From a checkpoint of a small mixture-of-experts model trained on Wikipedia: 512M tokens.
Below are experts of layer 4 (counted from 0) of a mixture-of-experts language model. Rows are named router (the router's row for the expert), gate (a neuron's input weights, with its number), up (a neuron's input weights, with its number), down (a neuron's output weights, with its number) and show model dimensions 96-143. Each number is 500 + 40 x the weight over its row's rms, rounded and kept within 0 to 999. Numbers have three digits each.
After each expert's rows: "comes before" lists some tokens at least twice as common just after its tokens as in all text; "mostly gets" lists some tokens that are sent to it at least half of the time. This comes from a sample of Wikipedia text that the model never trained on. Tokens count by the router's weight.

# expert 88
router:437527483506518498473453489466521513545468496404538507528486500565513484488544432561462508541559566470435525537510480480535405535536553508490458
gate0:480497525477474490505590576532531534497543528474444460453513559519521499509568484509453598488450493502446595554478457469481464474534529520439570
up0:501516499520532444475403482495536475442425494544537507520462499481472450473405523452503475494514524549538411455550555486537519550502455561551467
down0:494520464528444503474452561445480514568512514479508429496534479481493470515530561521507501481514447495569548494586496478576520533503503497482412
gate1:595519443474466548561423478466474442516488489495468538506541502525505571481534563454535471525504524496446467456487444428576463457525546528507445
up1:453484584504553478452592489536496474472461477514550521525474464499540497521481502591445534431490465517587479554483446555443529590545464527483474
down1:418517518472493521478526448487481532500512480540467476459507482423533484495464482502492416490469551512523434519498524567444586527592483468504514
gate2:483497485470459525527487466431517482452454466537478491485561471417442525510544558471519525538495488500510582459508530540505491506421540533509510
up2:482539499497508533428463529503534479455512525498519469498489428517510534537472516507533541533558475495487525433507488469549518622520403528501426
down2:482503482515525521506507564448586515490433511525515461452403468478473587482489555515485487449465480489471411472482520561455422529515529482517508
gate3:588599508501490505509461465530571561448494511438460534522492494509530584478539490501576539503516475493497432484550493467481470490497479527580474
up3:437462483466621488498463611473460544547542585512550543546473500459442470472493510528467478419433518519515544530497477504547508503469495486421443
down3:518423551486529505481545474494479528470520487638477520447508544562512521516490552469502463447498434546527562480441467444483459567468542517504502
gate4:480531500489470498460557534481477563428556564464533551454487596536506459456531447510523553516505490502462505522482491505472445532443567469431469
up4:527515479458495507517455519545517546498519487518519547525527514499458486487486493516578575425472508472533532527465512556498504583461427425508482
down4:516486506460561573474508557526580478447554525505520386483507485469460490533424485518496504470432534463544546532486562508534535570589504503502523
gate5:505500481529533452439439568466542459534453507452514527495526532531468516538472507550435477504538579496509430482515508528481443529522476570516492
up5:462543542467512539521478447485507570539507471512489549573510543498502513464492468511431568458470522526523495465465503519446499457440387451449513
down5:519569469486537534510435528541542489470427561591383526520444537496512473472418509502533505473485574587441526538501526493472492482445480462486445
comes before: "0 ", "1 ", "2 ", "; ", "3 ", "0"
mostly gets: "CZ", "‍", "}, ", ":", "ft"

# expert 234
router:451569477504385504531540413465432469537489450479497549452410462492524526504518559525490506496537431495466443510522536499483478446481566485531538
gate0:519458518464553434457489512558454450499563493498560485498475522536455547488592495473563483486485538557553530471478560498463493527477554542497505
up0:457494561533505594483524507461544487502471518418501490511471460526513474553532480553526428487497561467443523527560457469541485539516531510510515
down0:493493498525511492519489542446462531448520534479439468474503402520473468485475516515465526422528470570462520536551482541477558466497473543532488
gate1:417459486494497488488488572425470542509546465529488517471399467478560478484557519486513499468492468488468441485544498500464543482511483545464518
up1:492515482467477445463448547445452498506538528495449544494452470460533489504528495449572462501487473468493477542561541528510527473507454497496486
down1:529438438521528458480462429481405489558428514473518535540560500466495566546552366480529475477505558530467468509494492474482468480539517428516469
gate2:356484518525497488539487519485547462472525489538517554492537433548545479469469506508501485524524474609470540505447522518520512475488567577509501
up2:479457594508562576517508432553475525528535498430467519516557421522583490485553561452503486445497510546464476439523535495521465529456530589556465
down2:499453526473528536492496570575436494467551461512515452489460438541492462495516456544522463500492385552460489461486514475549525507484491512436434
gate3:429571526538386472476495491531507445530500545493456461577512406523550487546497535469479516552489496424519495430525532495514435457529569549528529
up3:520408480456539515477507505411480591474553498462559458437448536522521492460511506549475466503490488501507500487526456554462537547379496455484485
down3:571504473498459471511517666449532473504500512450448513421479487436487603514493433520485504486427523484478517464508537523574514502507519512452452
gate4:493517482490505526492484479521519491439568477485535495438479495439516496503516522490488516539479572407479547529539498486484477435483471478393549
up4:553446494493490479493493490537472519481560459455501426487578547422494458445539454489480512475411462523485466516527443510460499543508556486536448
down4:523539518487513476573493504533544449508535510550593487496483553494486441514502549429457503475516490525557468546526469504441551497453481522526458
gate5:511479552509514517561482452518537483449441476461492491519518487493514476483546507526506544476536522497535443482501412456504572546527568536501529
up5:568465511497511517495416487498546542455434476429540555515514480444530498484499485537461495511539450534506564500509490476573473560559480536429538
down5:446474469512554471488478382523479484478528506462496459518503525499541499464570593383463539462531516486555470548449481484487539450463567491564503
comes before: "| ", "(", "and ", "in ", "State ", "City "
mostly gets: "York ", "Center ", "burgh ", "z ", "College ", "ez "

# expert 29
router:428472482527467470522463446439580493540520566494534426545496434483529436462545584474440480495494391525499515478567562517529531495516535484560531
gate0:431531489506484502525519502493524505512441554485424459484541458561537493534493526440484487444575498480524507458528463518416500530418477410565481
up0:438481432473500519514512512534571470525502501515462440440576473590572463475470535452460503477599460473546520452491513550472525476447480423549470
down0:492497428469583493535496458439491513480519436486631529501450476467497464491519505579498521438518517456415518577437488468517401510492519489460572
gate1:511481499487519490507419549492453489541453494492526450494522530539525570524518567503524475459527485439543464508490526568549461530559492558508466
up1:479519489514559552480509482538555522477509513450458557539462495499504497512557473491510515544450585515491502429527552459474480505472493510574457
down1:445512464598513577449542456530484497553582528466468463465505487509513524551512537499516529525569483523545528572474486426581517468543539506455492
gate2:591513449516516496548572472494496469525485525478467482483437464482510465528460493490524438410501485539510493501495563457473513475498486499481453
up2:571472478508521502520533472431550474480476492497470483516568437469497455584479504456444455464479433473518513454473573453455513504428530556459475
down2:530520488462503431514605488515556485564429503459499506420561425458451411452499448540449549535499507488489520525525522505577530538469454553500477
gate3:464512509481584473533486495490408503534533468471512522481481473493440522498424539571565521469488589465504535522502510480550503502501408529465478
up3:482521502517454573554555494539552503517521528533516465569529449472530476448565427457500455451512458465533539531519428486468570509499539508494454
down3:473555511502503485461530427522527515451510505513529530532457434468510471526430549491407478519515471460486614522457560550548428429528449564415560
gate4:461487541534448536481512400498531484493452544562475510558563494512447470536516532514534516525457496534532505487520555464522572549527475500413519
up4:473489536520488487536483550575552498484510449382519500416513531485470545473548536517408465500446510545503459491511496525492482478508545535480499
down4:489497534522538485494545426514453488455432543579499497535477547468500465509524499544507467523498535509460501541492465503504545530475491492440482
gate5:439484452526530550495506493476506459453429566514565538513512524514506512475475462482521525506545434455483479470478478502485452545540588554516438
up5:431498462530476524495515520505489526464459542518530555494503543505557550482481513500519529511523459468443481464484385490453466537533532523507444
down5:427552511558518558573546488449524459471442538472413515540494505514469502448495496605549507469446512458498496554489482526509453491534510516470529
comes before: "\n", "\n\n", "\n  ", "​", "\n ", "}, "
mostly gets: "|", ")", ").", ");", ";", ".)"

# expert 167
router:524497544556471518500476480565574542530453521523464514516517503500507452540514481526473479553489503520477554456486486537562437434545506466511483
gate0:497455523435507443535506561516486564498470520522468459493459526446486433429459449522445481449542459543472498477539505506484487560474591517523468
up0:489502567382543558562479388439488563577450461483451536494527422515420508520464588474562460530488478471512500596493524471487577439479476422412462
down0:558441445504511384472538473453451507417493540451489510454583438445431502580460459468477496445530553546554471550554469568488527457456481479476510
gate1:508547453494527476465502489496448490487530491453516462501458539499434411526444472477488532523452522479517497511542574499491525537481428494494510
up1:506537526491517527448460508501468530475539459507466554522527518513589476469520540522535490496554519479480465558426466524513466498535526556501516
down1:478546502476460483518480496503564484498489430562465495507436381431472533463500510518479528599608442486514486517552540552471491533501491500501517
gate2:528428489499528516482485497411452486566507499469565526563491536506494474526478557495552525525469503524561486596543504422470479552498423510479534
up2:514499481510531488495451506450513586518553499403496493566463532505465418544471505503530533529468463524544472605526514464466489565493450475514527
down2:488539509455486547507484434510482420449397494502474541468525524488561536510522520574538465528513504458493475444521537572495544415482547488477493
gate3:496461455513435438516477460551496612477443561486599515542498484579502470471499484506560490527476530560504545475507507521407505469486555514511520
up3:470473581545507457466423526472511428478541519514440512535537499478588574431556458425476524481516499434465494540490481514532523565483486487476459
down3:529524508505447534517513545561462517485464554504496513490462510551477553507515494469529591516460537561437558516495446537404490517530461491523549
gate4:463502439495463499519426501467522507478468513475549520514502504558495521352499486546527518432509499482500535493490525495526524473471421446500455
up4:524554536480571498466507467512516479516458456508472460519492546459450483498488569377544481585514440528578526538468461452464522565564517515572511
down4:459586564468522465447490486450492482513470461526521466461505555533499553506465517509495482515477521543596432454484472477499489503559462604537515
gate5:531536494587522461545451505487382513545524472517396480463484531532468511520460445531472491490509473481423469447510522478527492505477465522484515
up5:540447457505509485452510470522447568505532454455531541560507586517469444539480418428507526508469476442464457463518439459472532537490488488500498
down5:570503452522510553465516481544468534483485440468464499460465511538538497544363532547435520472508526487486449548504447509521526442553535516517471
comes before: "of ", "and ", "in ", "are ", "were ", "to "
mostly gets: "names ", "books ", "groups ", "products ", "films ", "companies "

# expert 54
router:496512578430466458524561492484469488531479514484547447455534485530530504460526466431482511464484445433556540601553507527562490461530493531559517
gate0:585503556505450532560470530489503514502479472427550499556495489458428472506486481529453525512478445503452445468481474518506524538488500479441516
up0:512547516462501488489543462403500487502511482462474488512477477533466495482487489459454424504486528516544540496543582414492506516449473504469513
down0:491579471523524517430538541412505502494560498591486496485491544506571534465481436606483508594532493441502515446466488443543466457403540507441534
gate1:505479403543515573526544508544503460495581457513547516455561466541463514496500440431512505497475552469510521468522480505494497504456537553491509
up1:482509500559528367468481462519447441520545555427494487486552557529560532512507506465475505536476531461486507563529513564452478473487481537507485
down1:429437452588529419458535440532477480448540561540514493453526511512518463437520502512487506492409495464490527479417552497493510491527496507483462
gate2:481476606426496552512527477501432474478496529518467502457477507509576524483450451507578484470424490441522476465528525424530469476520599536411556
up2:453492498446468498554466414545480473516543510472526559554485544487491584515510516608490539499472498508438481482479562490525511515506502501513534
down2:546495519528530392481580533482458504436456424513509497522543530499539563492444478459520487570494509459551453487572504567574475500527520481506487
gate3:446555528483508470482498509499517471504527500526504501514463462468516490460525493504484530459463447587506488529470432485554534521594516487515471
up3:456560468531513623481486429539481515494464507503426494531551528456537585471517464462543484515519450466482526518530515512562521482515482498455520
down3:425518499457522475544509470500487580505454507484501477541483478470590463576540467549496481365496494469527547554558517514512480509556520457517535
gate4:506486512480508508491498511621516488522595533474431508497544487445456521608501531468520568531523504530504440502530512508504416471573495464477518
up4:450512454468520544475519509522452462499501419506536480523419504517550523510538448442487451527443548536542517546518443497535509512451478537478519
down4:486487456526522526455561492455503440466583414469522533584536536523465538470506505487465526509528442506541385587433441539473503461522483597435561
gate5:531446509506478538428520443531492410484525524470478509529510544593475520486522441458425510455539480450540438476492544488512561499514494548491489
up5:498573552459496525458471500524560484486474501474526528443526392563472485501495447550437476519472512585450497530520488526388456479521551460595525
down5:470498494535506517546504486439530519550523416513565493408549508473473533476445502496507517532523470475514482493504556470462467479585456494524525
comes before: ": ", "\n", ", ", "a ", "a", "\""
mostly gets: "As ", "Type", "Order", "olog", "tic", "idae"

# expert 247
router:478531512446531537461603556576550531503477529517565496511477511436525530593521559498553491488616463487552520528482513529538508540503463474467562
gate0:431490512465522513460436504458509440497486529487468462474548472544526528560481516506472499435504431481522484456533470549461454491490517449461463
up0:567524410497484537477570473550491579507491552496529504504552539578502497427495517487516470550497550500559535545419484507520543551535401486511448
down0:457527438483410554445512475504459517487520503538493490506588495477463498443494537493513558539494499454531533448438524522569529525480501494540448
gate1:644493480506484522458511565486530465523546492489486502504569550512504483495475548555512464544447495566491496522485458555487542533583421445439514
up1:435537531552522525584458488619476521478504507537432524448538474516536467408555488476464449490535502442549524512530552478528476466447542504554501
down1:514545461456452436448469516378438472478538484464540581443572524497555456463497514492473485488511478514440592558526452477554535598516447560488502
gate2:484443507552516475515516580520466537475485454548534515456527571509540490594555431510442535516545530477472472538437473491510497471530474510459583
up2:476413490528559492538518592511503517506523469488585464481502547493602478515567451544507495443501508450448515490478409471511490514473538490440582
down2:502488556569530522476474421533501495438499486527550476533545457453484507528543437530507522522511447528538448464471462490503505445534535561567566
gate3:457516567514547502512481466548470555517446494568492527437461439446484442386468500537524532494494479453529490504518481476532536506427544424567492
up3:514469513528534548480493492581537510477472480561452500487492432476514475521533444534470561506537409544468544509504489483514497490409601575495503
down3:490472543434481491435429500508520551490548531550489425560487466473564478530476471459511476494473638496471508475483543454446486480507449497531505
gate4:510506481501498572492452527495512528506442479494487488478421494419476456540533558591487513480501498409508508495433464449520491525446544563557490
up4:467474598490510488500516475474510539476522428482537541513541563538471525524422490564532502496500462464500438542556507500480539497496429397453515
down4:431496582427520454517470541414535480478489484520539529537583490525508516497532498560516500423495456466483457503495480465428506560550463515533485
gate5:434503514458579486530454455529492525499499539496525528475534459549480467491412486526418511590514525468538498487489479500491531527459520443520483
up5:459473494554565463538541498492512499479455489520514536481540482525467454510450474563474542514482460536509470453518471571546516516475532497477507
down5:510544478447523538479455488486490546489464532437477533513573545438567504562551490493500442487498468504511486502517463571518547519511565490608534
comes before: ".", ",", ":", "% ", "–", ") "
mostly gets: "3", "1", "4", "2", "8", "7"

# expert 112
router:529489511509502562458486483445462493509559521472485514471497490534540542471523551540532471492563417496571540500506454502525468457538498555416483
gate0:488464405615497457392564474472431487428511514473519525469485429534516560509498464551554500463510539501474512531508517485484505540502529479447552
up0:454542481526474433548425518510472518499491417540489500484452528514469447453548573526490555500453468520454478481451566509480545487492533536533428
down0:469463451459483461520497510486571471476517584506473520504503506530502459498520507548547466526510483519487515423450486570537504473513495588446449
gate1:504490523508533406470526441561503541533504544537532553627522511458534539467462520451402492511568481542472525509451533523468508532471511470494542
up1:517469485441475606542587459487511563486533503492496489552489443513435536485514522512568546513561501461461481464505479433491514495474545475490447
down1:525467514483492451474497594506557507435474479548504386462414450490505418531485574468525526546515498469466529463472504471395529515574503500469495
gate2:541498486556486591432461528512454538523486477539480563490586496484482571509442468501534487510538505513478492510499482550458527527541563432438514
up2:460508489496482440517428428522499536460492514417571518516458463524472499523497484475451497502492494526482381530535490465533472498485512578573486
down2:446476504530494492542521475468501519418455559508477506481475565416523478538422530588563513466457511527485465544490502485521582377440525496497473
gate3:535475487460510481456527451444490498473465467422463581460474508500513490428526522550573444560472531486508480545444534550463462472580529490425596
up3:508532510456545411523583437541467429588521452550456546493536518543487485508467491517555472467541460438519511544496556526527525467509528510508529
down3:421520494496541486524522550506537510514484572474529518572576569406478536467463475493464539513465525525456507584552496418488505490454489587593511
gate4:466545538421529501538525528513491505556534485514552538462476438497529477420477586480507467430516526490544567572489405557513476522508472512508550
up4:505526512462513539493566478523465592457494416524559498487495481481420509498531566508432513494552500549540535590509426545489462516493480525469469
down4:522459512454496578463503522541558521526529426537541556490523533518521440501457532531537441472509528509579574485448512494494543573563464514527467
gate5:467537490570401524450509512524506506482472490547507496458425525507521485470455505527554510509509507532583513479496543546551500448535510476461514
up5:436534502412516443521532560523518518537522552519526579530536519463506521499441494519429447475483504537454518593433493495459457546516429508507525
down5:493533436541509457470524522548453493555446477464497513487509488500457484536541426451474502496565576571532527514484524498464486501474542482434575
comes before: "to ", "and ", "the ", "in ", "from ", "of "
mostly gets: "bring ", "taking ", "give ", "suffered ", "brought ", "down "

# expert 12
router:505529565466521465478533442494577525596498530499526515477574541537426529480441474500498580500509506507456503519553469472502538529484485467545444
gate0:475537518550497488459518455519547516451533524525501484526534531488494510442524459522496441487448455528490475446546431578487563557481467464547558
up0:534560458454441421465465518556520534526545524496490458448423552505489437556541469555506560518568470502509535483534481546563441500542503461468564
down0:519500455509470470567585423516592509477527468533539500473577489482463493468442523483503501560454507496516543535538548539544484417496393532487502
gate1:437452491531521432495553480450542498527458525450503569484508504474513455497535515502508476555471531543494439597514527497447532513494484543444440
up1:486534522536552526484507508502454523556543462471560538505533470539456578545405484494524529493371495502499505471528538478504513574486490473499548
down1:553479446524470517557499505435497592419553482486481513408544499521550532542440493486471504556476546491543520461496475362473478572518493440472510
gate2:457431515475493489515459476476443542518476510504495516495518464482503518478492501451531454490458478568529532471487508514505437467469564486548520
up2:466559469570412510408516551408485519475454476444446501576495505528518471506444511526470475509508514491481494433504441568545547553565549489413536
down2:431544556498458501439557534383438492510496476491468492563506492591471514476477506508531492450464434554524450491498536509568525528578528493440459
gate3:456520475553502571514544555442517464445443517466469502503550524477521499496507408558453468443420479550564389560574525438567474506477414502484576
up3:491461505478465421523547502523507490485520492494450487502560479428467548492524432478460439554459517458498494421484487493584441512492489524559443
down3:501520527554606464545489586495455531577472520478513433510430508519527480462479485458499483547566540454462441474485505429510543473474462418506474
gate4:469551464514534521482500471405510503567534577525513536532526522514550522485532478515540430505563496521428486515497493525481522438519546455456477
up4:557479537527435496483571459607487525474580437517552502477515516481492504546439452513488468599529483491512512471448459489470489497487508494492524
down4:566574514571484520442510509552544532463533508507536463492494467510520486548450472507429492553492551461582490488435452523449519505481465471456491
gate5:454550467479536567463491503514516473443495484440520583492531565493478524490452537529560533565485453501529503530515529501449552538482414566504553
up5:535512514417528478501561471468496513504531524500488499593445492586480523458495488480505481461538500471476513473499534531519426545499599547573448
down5:491573447458526496504534540552479420499512519504468494498475460508501467553528574513491549542438440514520538515481545517508426487481542468418429
comes before: ", ", ". ", ": ", "ation ", "ate ", "."
mostly gets: "essor", "Length", "olog", "fici", "ular", "Density"

# expert 80
router:518527449538484529485511457544483529582520533496510490487494488525527409533518543436562487525496472471551449525534551517559450471583479454518482
gate0:559495518531458469528444550486546487544452549484470509436515499556495519530518492450443454530484455502478498467528542518501418474504535499440508
up0:453497416550501469518491569527522466460503528530509559442518483580502492494517502501501460574503449509479559565467490512474541527456455513548550
down0:513438498507550466456496546460473439505493580540507435439559495491512469559469547432528494505443493531500438525482463507514483506453516457429521
gate1:504490426548505532440469516505524570539486470448510472450558525490487544505505538511519470474560518540501472464576520503445482438554488517503519
up1:433514477479505430575482482530529475514510467518478590554474542578551451452455439477529547499498478524437468425506486447479506446455537553535461
down1:478392487489455490471499529444524536395549476585445386465469468503578435506545458439536395483485520523545569479490483516536456547558518492503477
gate2:524419416393432469533495495538510572489557478506425534495488479577488463467555501501594506530525517507534528481558535474532465497508535453548491
up2:491486405459532452520481467511487528507513521423482531574471506468512481523453522466565507447522519567485548527542500483583475508450465485520482
down2:522498468525520491577548611475486487456511537503498463565430424441398463508535479494553481505527517501589480541520505520539486496560513489481526
gate3:454504473561473444500440541525497443505423480510497518415459487519531430542489550512503493510417542565515514478448448470532557498474464541531483
up3:506433512470517481495526525544496519408466543572470459480499515537518489454475570489564527464505489527506497511484547518487471568521470566460507
down3:446592528502450469539575483544523538470562467537525462560479548504474493432526467484539493498538473469491524508486507463531479524553468484521525
gate4:430504593486545540548553473516507449481498486407522503446452493541476484527466482520518458475517517493556557480562472525493531449463558490499529
up4:483488463537412445444475498561513470574526541484526479487478524487560442485551467490463482521509533466577546551451491482481502419524546468432541
down4:486552499521468483493446466470517502524476540527474504533494411510495512478522439463528536470529525545550592529535471537487508541550502452476525
gate5:549509587476499554533456528502510529543509546512466464440457543425553469471491491484531498461473526466459529490506533480492495452551545500534481
up5:511524545552493507467449444436541462497519552494495541490486495486570530470571511515437526453511461494432477483479501538495483558586539466502477
down5:461512461498476499470502494520566455518512487470478507529482489486514553454501529461495535500535496537490461521411490555542574514493437535515469
comes before: "of ", "and ", "- ", "in ", "were ", "are "
mostly gets: "Albums ", "Total", "seats ", "children ", "Country", "individuals "

# expert 207
router:472514513427503456498484482487548433461468516554483550481417533477541474582522556468537470536514590524499467498558564516500528524441571539501456
gate0:478556519447450472523474521570465523536531575446431430457506519453492491463611518521538517514468552530515558568512460477461491505484543463452439
up0:503493521499546542532498437394516529513518512506490394494537485473477527505555520415403473437496578455470511498442505431552480582524495435517488
down0:459523510459562536551491471407525550516412536517508474498519471498443500487474481512447516429499534535517454495431540460496452468579492510494533
gate1:476491489487538457530469539479516503504519518588580489579428506427493498512526529443503467519487520432446544467502630567488542553474532469456503
up1:547476512527525500519470462534535475514457418473489514486480485542501456462485441545464532544495530472487453549491529459535535527452501551484530
down1:519476472551475525561507472482565476453438617494467497491550470500483547543565429568559422391504495507555438480480408532497440489534490543587499
gate2:541526522454511454541504534473493542504476514486423541432437515523508560488567481498553541498499484559524435538554578457427492517516524545478483
up2:573536479473568445453544538426515515510492527496451556464475489511505567487589465506584521465494466531468494515529499383472460487578524538482475
down2:505515517556479489542534502439484534472549535507449468476601497489474486454521615548485405552444447530514437484484485513421463428492424510476542
gate3:481420491520544561503467558457466489508509588444545583468572533518477500464478482525487476545440489489512497461489479457496527510485533454468499
up3:535556467485494452546448443473530510450544461468522462547482519469449460531468566525412555524452495455512442508470557522523557575576515503505565
down3:507508551447499429529511471480545538495528454485505519516548440585543496521461458508521423533541494524506494512485518540458522571415477489488543
gate4:439533543462448490489551559540472482446488481502445476537507462464462426489563463583497541509544433511481545414493482492481447453530553491570483
up4:468482500476524409495465468462525506491462484512503497527492535596492500475475517462421482487465578496472444538469482494555495500462457444493466
down4:601501448516432485479457449501493470493495513442509499502465522504487521490524525446506501528490440557459526442524505423548552525539487480485442
gate5:546471476547505492540568446513510469519445518536465515487485537486462504529571545479541493526459534583442540546479485489449470455458474513474473
up5:512517497521476529473451554484442489500535480479526563480519502552474488434463493523462523513569428405548582513507551515526437515514493545508509
down5:566493504535450518432512564486445435473460507547540547516544443505440464458513509483490420552445523475471505496483509504444575521542469453448444
comes before: ":", "-", ".", ",", "; ", ") "
mostly gets: "Y ", "ova ", "ov ", "IS ", "T ", "Z "

# expert 16
router:483443431475597470546467532498519527510501504548444504492438460526509523448547542457523585565511573480514479540477493499558549523517501442579505
gate0:490484524477574568499445396499538481482482404476547489464517459493524456515493503430541541584546515438409484588541502449499462458510524490493521
up0:533450498472572453528387540574521495517599488528509493544481480463465516446484435540526580488542522509578499524509540500436470538532490458510542
down0:454499518479479530497517451492526496516544516446496487482504466491535449515545630504498498515487500501448444495484440524503490552491430450544505
gate1:491469499527480469459469571424499480521506449552540551481541509571476536604443549435549518536482499519551521470539513514551539444521495552502461
up1:496390493481429436451440483599528524454427482494483494535517545491480472483508525437430507486533501586457481518650536556442477526493444436512495
down1:559481473547457470533477443478519545560418544469528518504510451457598507479541472514553517461504497485528520485601533450444495560424491437469502
gate2:482507523492498576506583468531599467519450506502430487496485566461539544482510472415524587483474483533521496539490527543514524519468506514491486
up2:560500503463587474458529491526513477449603465549473429508507541487502476505541508449469482548520434414484452473577479528420496540487550521555512
down2:498488515562545464530512534452534544552499481540473506529491563515494432520482443459510478518538550497526563424504426515528516509490411484398450
gate3:504512494430524490528481532518525480479518542470586492432539531470549540505466488567489505443451439497494452488511494496453480540416448516529423
up3:498511516521471516466504402502452552468508453514446524558498484521456472482477515462609489547514492468508541523557490519552527473532498485505522
down3:511504517550490496531488421419488549487472522395481568455502500566530508517503509588498473435556470473452497491459536512520570430523465509500503
gate4:509527523514488471473503467449586429503506517507404660477504526480505489506485499453471475524560515438535483487492462541509506424509505533486482
up4:574476555476488488515440518488520475490534551535431459510492504485484466477446486500474486547482525470564460509554463501462423464496480432490525
down4:478495473506498531583452537535448466545466460576521590481425501541582490515461481503503488573506538530480436447532503488492511452463507470514420
gate5:536440539522537454511478517527473471540567468453494440551544515465472520454496538528499536523461554506536502475475565527515509522551515557550539
up5:604490522518467480553575508475497544551468449456461481583471483516511488512591527565506450466443451457502505537455542492540586492529492438530499
down5:448550487468502450527498551525511530539558552533512470544536507491469486523514511509540509490428437473574400477576561528522450540453553530501493
comes before: "\n", ": ", "- ", "2", "JPL ", "\n\n"
mostly gets: "Phylum", "$\\", "Animalia", "tax", "Arthropoda", "{"

# expert 203
router:478555463544454422535477483422488489538468424527494557449429460528513509534521549510547503509542431489478491560429535518532502478488567533549532
gate0:504523514527491502527513459520460447468458365521565525534517460485533499503470543436494533524466508554463518535439497529489474570428483544456507
up0:421485555469522512487501522496473544487476548481476536415472429560495524463524537557503446509525589464513503481482499481481498460546527470458502
down0:510516480520509486456530501518494434546479529437444464522616516521483542466504504486413556509488467508566471494501460531613511563464427532501448
gate1:461520507559562478480471542499457465484485538564473499441505458492581491467507475488519551473534510456514468469434491507584519557540449448538552
up1:455511475441527482547537515424489429496481413560481604455468486386501479509481442487531517536529460506506508531513556510496536517484477518504520
down1:515444535536457532493548541514530493476502539447502480449514537495405517541487508569527502475514496423543496498498491442532462445471448557521511
gate2:492570546507445426509549492463527456540541515439513537525488462440469479468529583526533443494562511553578473465514573478492479530463524495466463
up2:522481503462493518547538454474465416538510541506513483530554484465547523527530480488541481524566554491457490557471559526515436498488538468571495
down2:494547548559506460500526470536552526421516419573559547490518497511536521469528534491460490470537413536520534542436479514479450475498444472482519
gate3:417511473537497464456525530419484559538495518454555563452442542514540599479471488535524461456535501463459465423549444516550518471514477529475493
up3:434518472532524446430566525401485549567490484508538507459483515497498540498482486500549557446484459489496453463565533513537527453527433536450521
down3:496426483449480554483494549502508480532531551401516463476557521502481511495456429549453462505446512433487493496582538532552522561485576506511516
gate4:421505454517519469483414484442549491447533504441473475506436547492486504507477513504475488462461511462450526516495530463502488566473540478506459
up4:517493571536459472563485432487420487549449488467494434518469498486465500510474540485537496531485441482492470540546542507541509462522432463512462
down4:546483498527468526523493479467472457532465549453452496468513485520464473496480570532570486532456469511542468391486544547549479500490493512508490
gate5:481484497497424502479518494487507491512508505560506586484515493502503580535498494426505518519516496521552492524483544500491476517572542500477534
up5:467408504470483533481535457534486502533466541568513552484457555533550534566477521400486516509522458486582543504468537490519447481534535529419504
down5:425493523525570478511537380481488496555536513452439482514478466511526476565518570413526470517478503542503484481526497501427509512478547498539489
comes before: "| ", "(", "and ", "=", "– ", "|"
mostly gets: "ić ", "ović ", "ov ", "ensis ", "ev ", "á "